Experts of a small language model.
Size: 9 layers, width 128, vocabulary 8024, 59.5M parameters.
Experts: 256 experts in each of 9 layers, 4 picks a token.
Training: a variant of Muon for the experts, 445M tokens.
Below are experts of layer 5 (counted from 0) of a mixture-of-experts language model. Rows are named router (the router's row for the expert) and show model dimensions 0-127. Each number is 128 + 24 x the weight over its row's rms, rounded and kept within 0 to 255.
After each expert's rows: a language model's description of what the expert responds to; "mostly gets" lists some tokens that are sent to it at least half of the time. This comes from a sample of Wikipedia text that the model never trained on.

# expert 5
router [178 127 154 132 146 103  95 138 126 114  84 131 157 153 114 136 110 119 164 150 129 136 143 139 119 128  62 108 120 193 126 121 144  96  89 124 139 118 103 137 120 117 138 129 181 140 112 126 135 134 120 128 108 118 164 152 159  79 183 115 160 125 111 120 169  87 161 165 139 120 111 145 171 102 109 137 107 136 127 142 132 150 127  97 178 137 134 103 130  96  98 151 163 111 130 142 111 150 160 132 140 102 157 107  99  93 175  95 149 151 111 131 125 107 142 175  98 126 133 125 132 109 126 136 141 142 133 145]
Description: Occupation and role nouns or their final word pieces in biographical descriptions, such as politician, footballer, pole vaul-ter, scient-ist, engineer.
mostly gets: " politician", " producer", " director", " footballer", " writer", " leader"

# expert 45
router [157 133  96 134 126 124 125 110 100 145 112  93 150 106 118 139 140 154  97 132 149  92 121 141 160 136 139  95 119 138 145 144 138 117  88 120 134 144 120 137  80 126 146 109  98 114 133 149 145  85 143 136 126  84  92 176 101 132 133  94 121 118 116 121 104  70 121  94 144 120 138 142 182  76 128  91 125 125 135 169 150 156 129 138 130 135 110  70 166 109 130  91 162  87 155 134 137 128 130 145 157 118 161 156 126  94 142 119  90 159 151 102 138 113 135 117  84 154 130 173 145 101 116 145 125  89 162 118]
Description: Opening stems of words, often before -le, -les, -ing: ang-les, cast-le, Sing-apore, sett-ing, hand, app; also byte-order marks.
mostly gets: " App", " hand", " app", " sett", " col", " Ang"

# expert 6
router [131 130 155  82 139 122  85  99 136 148 163 113 112  69 136 110 148 159 113 119  76  82 154 154 155 130 128  95  72 130 138 101 125 131  88 111 157 109 115 105  89 133 121 145 154 132 130 174 105 103 131 165 148 120 117 151 157 111 152 103 144 136 106 112 182 107 117 105 148 104 139 128 160 144 121 126 145 137 160 175 111 141 112 168 122 109  99  98 124 110 109 110 138 113 139 105 129 119 105 107  79 124 152 114 143 140 151 113  91 117  72  93 117 143 131 119 144 119 124 153 141 128  98  85 143 128 110 123]
Description: Word-final s-endings and plural pieces, as in types, Presbyterians, Rangers, plus place-name pieces like Blacksburg, Brunswick, Wiltshire.
mostly gets: "uns", "oles", " Rangers", " Boys", "ins", "gers"

# expert 50
router [149 129 140 116 111 103 128 125 132  87 107  95 112 100 140 122 133 128  93 126  48 136 127 178 153 104  80 120 114 159 113 106 139  74 118 140 140 119 106 114 143 138 149 127 118 135  97 152 131 138 100 118 129  94 125 141  93  66 120 103 169 106 151 169 121  94 154 126 159 120  89 135 139 145 135 172 109 146 146 157  70 161  92 108 145 118 119 104 147 116 127 112 116 135 148 114 103 115 160 104 114 123 134 139  96 114 157 144 149 132  96 114  87 137 143 158  95 110 150 129 117  96 114 150 127 100 100 147]
Description: The piece er and similar syllables inside words and names (Nerf, anaerobic, suzerainty), plus prefixes Ver, Super, Mc and decimal points.
mostly gets: " Ver", " Super", " Ser", " Mer", " man", " neg"

# expert 63
router [160 122 140 132 148 104 108 135 111  79 111 104 134  93  96 130 134 174 148 138 112 115 135 141 119 132 101 109 122 169 145  86 119 130 108 113 154 121 113 120  81 148 157 135 132  95 122 146 177 125 141 156 113 104 154 159 130 116 160 119 101 170 107  97 111 112 136 132 171 123  93  95 161  71 132 120 139 147 132 119 132 139  94 124 114  70 123  84 121  96 128 127 161 148 149 133 120 124 111 123  99 143 176 139 105  79 158 107 142 124  84 111 125 132 115 147  91 107 133 158 110 121 118 126 175 128  82 156]
Description: Decimal points and digit pieces in numeric tables of percentages and weather figures, plus car/ar syllables: car-amelized, radioc-ar-bon, Bo-ar.
mostly gets: " car", " sc", " char", " Argent", "car", " whole"

# expert 34
router [124 136 155 153 129  91 137 170 110 123  94 103 136 120  99 142 119 136 141 102  92 103 122 117 132 132 132 129  86 179 162 130 138 149  84 112 142 153 117 135 138 160 108 126 135 116 116 151 134  86 166 158 161 124 123 166 132  84 130  74 144 128 164 128 157 132 141 160 117 101  51 111 150  87 109  99 148 113 143 118 132 159 125  81  91 102 133 122 178 130 124 143 158 137 141  99 116 118  99 168 135 144 142 131 118 127 122 107 127 124 114 103 116 126 113 116  55 162 120 120 151  93 122 114 135 111 135 153]
Description: Adjectives before nouns, mostly nationality or scope words, plus of, e.g. British, American, local, national, international, global.
mostly gets: " local", " British", " European", " American", " national", " Japanese"

# expert 10
router [129 133 134 107 136 128 147 129 164 117 128 118 157 123 125 128 112 122 159 109 123 132 147 149 118  91  98  93 129 116 169 118 129 110 115 149 145 167 121 154 143 129 165 136 104 142 109 132 167 100 127 122 124 119 145 165 104  83 130 112 151 121 119 100 152  79 149 119 132 100 110 142 130 110 133 135 118 174 117 156 126 135 106 101 161  74 119  76 157  85 146  90 134 184 172  90 120 162  97 156 146 163 195 127 117 122 135  92 141  98 124 149 123  86 105 128 137 136 137 165 157 119 146 128 103 140 177 136]
Description: Opening fragments of Latinate words after articles or headings, such as dec, rec, sp, disc, leg in legally, Representing, Specifications.
mostly gets: " dec", " rec", " sp", " acc", " inc", " disc"

# expert 20
router [161 119 136 164 143 108 132 138 103  95 127 111 134 109 109 120 180 130 121 116 153 134 163 155 149 119 117 154 102 134 151  90 164 139  99 135 139  94 139 149 116 135 151 125 120 109 139 123 179 130 166 137 154 148 136 145  79 107 129 113 125 121 134 110 131 116 140 112 153 128 111 140 124  71 144 145 135 114 123 137 159 130  98 126 130 118 118  48 146 105 121  92 146 130 158 141 103 154 103 121 115 156 145 130  50 121 127 123 117  83 119 132 147  88 124  99  67 112 162 156 187 132 110 121 158 143 121 151]
Description: Single letters starting words, chiefly C or c (Conductivity, Cognitive, accalaureate), also B, P, H in names and prefixes acc, enc, conc.
mostly gets: " C", " c", " acc", " enc", " conc", " prec"

# expert 21
router [166 138 137 119 140 127 107 143 111 135 154 139  91  67 128 129 127 153 112 112  99 117 118 137 161 131 103 125  72 105 124 114 134 118 159 113 140 115 102 150 108 149 144 163 135  84 124 145 115 140 189 167 118 112 144 123 121 102 155 125 144 153 103 102 140  90 111 147 141 119 121 123 170 148 143 116 104 133 135 120 136 117 101 141 138 127  96 133 114 123  54 122 157  97 162 148 138  99 105 130 103 109 147 154 125 125 128  94 132 102  94  77 101  97 167 104 112 162 149 147 111 119  74  72 150 118 136 150]
Description: Word pieces with s or z, mostly -os, -as, -us, inside names and technical words: Los Angeles, Czech-os-lovakia, Anast-as-ia, ket-os-ynthase.
mostly gets: " Los", "ros", "os", " Mas", " Mos", " bas"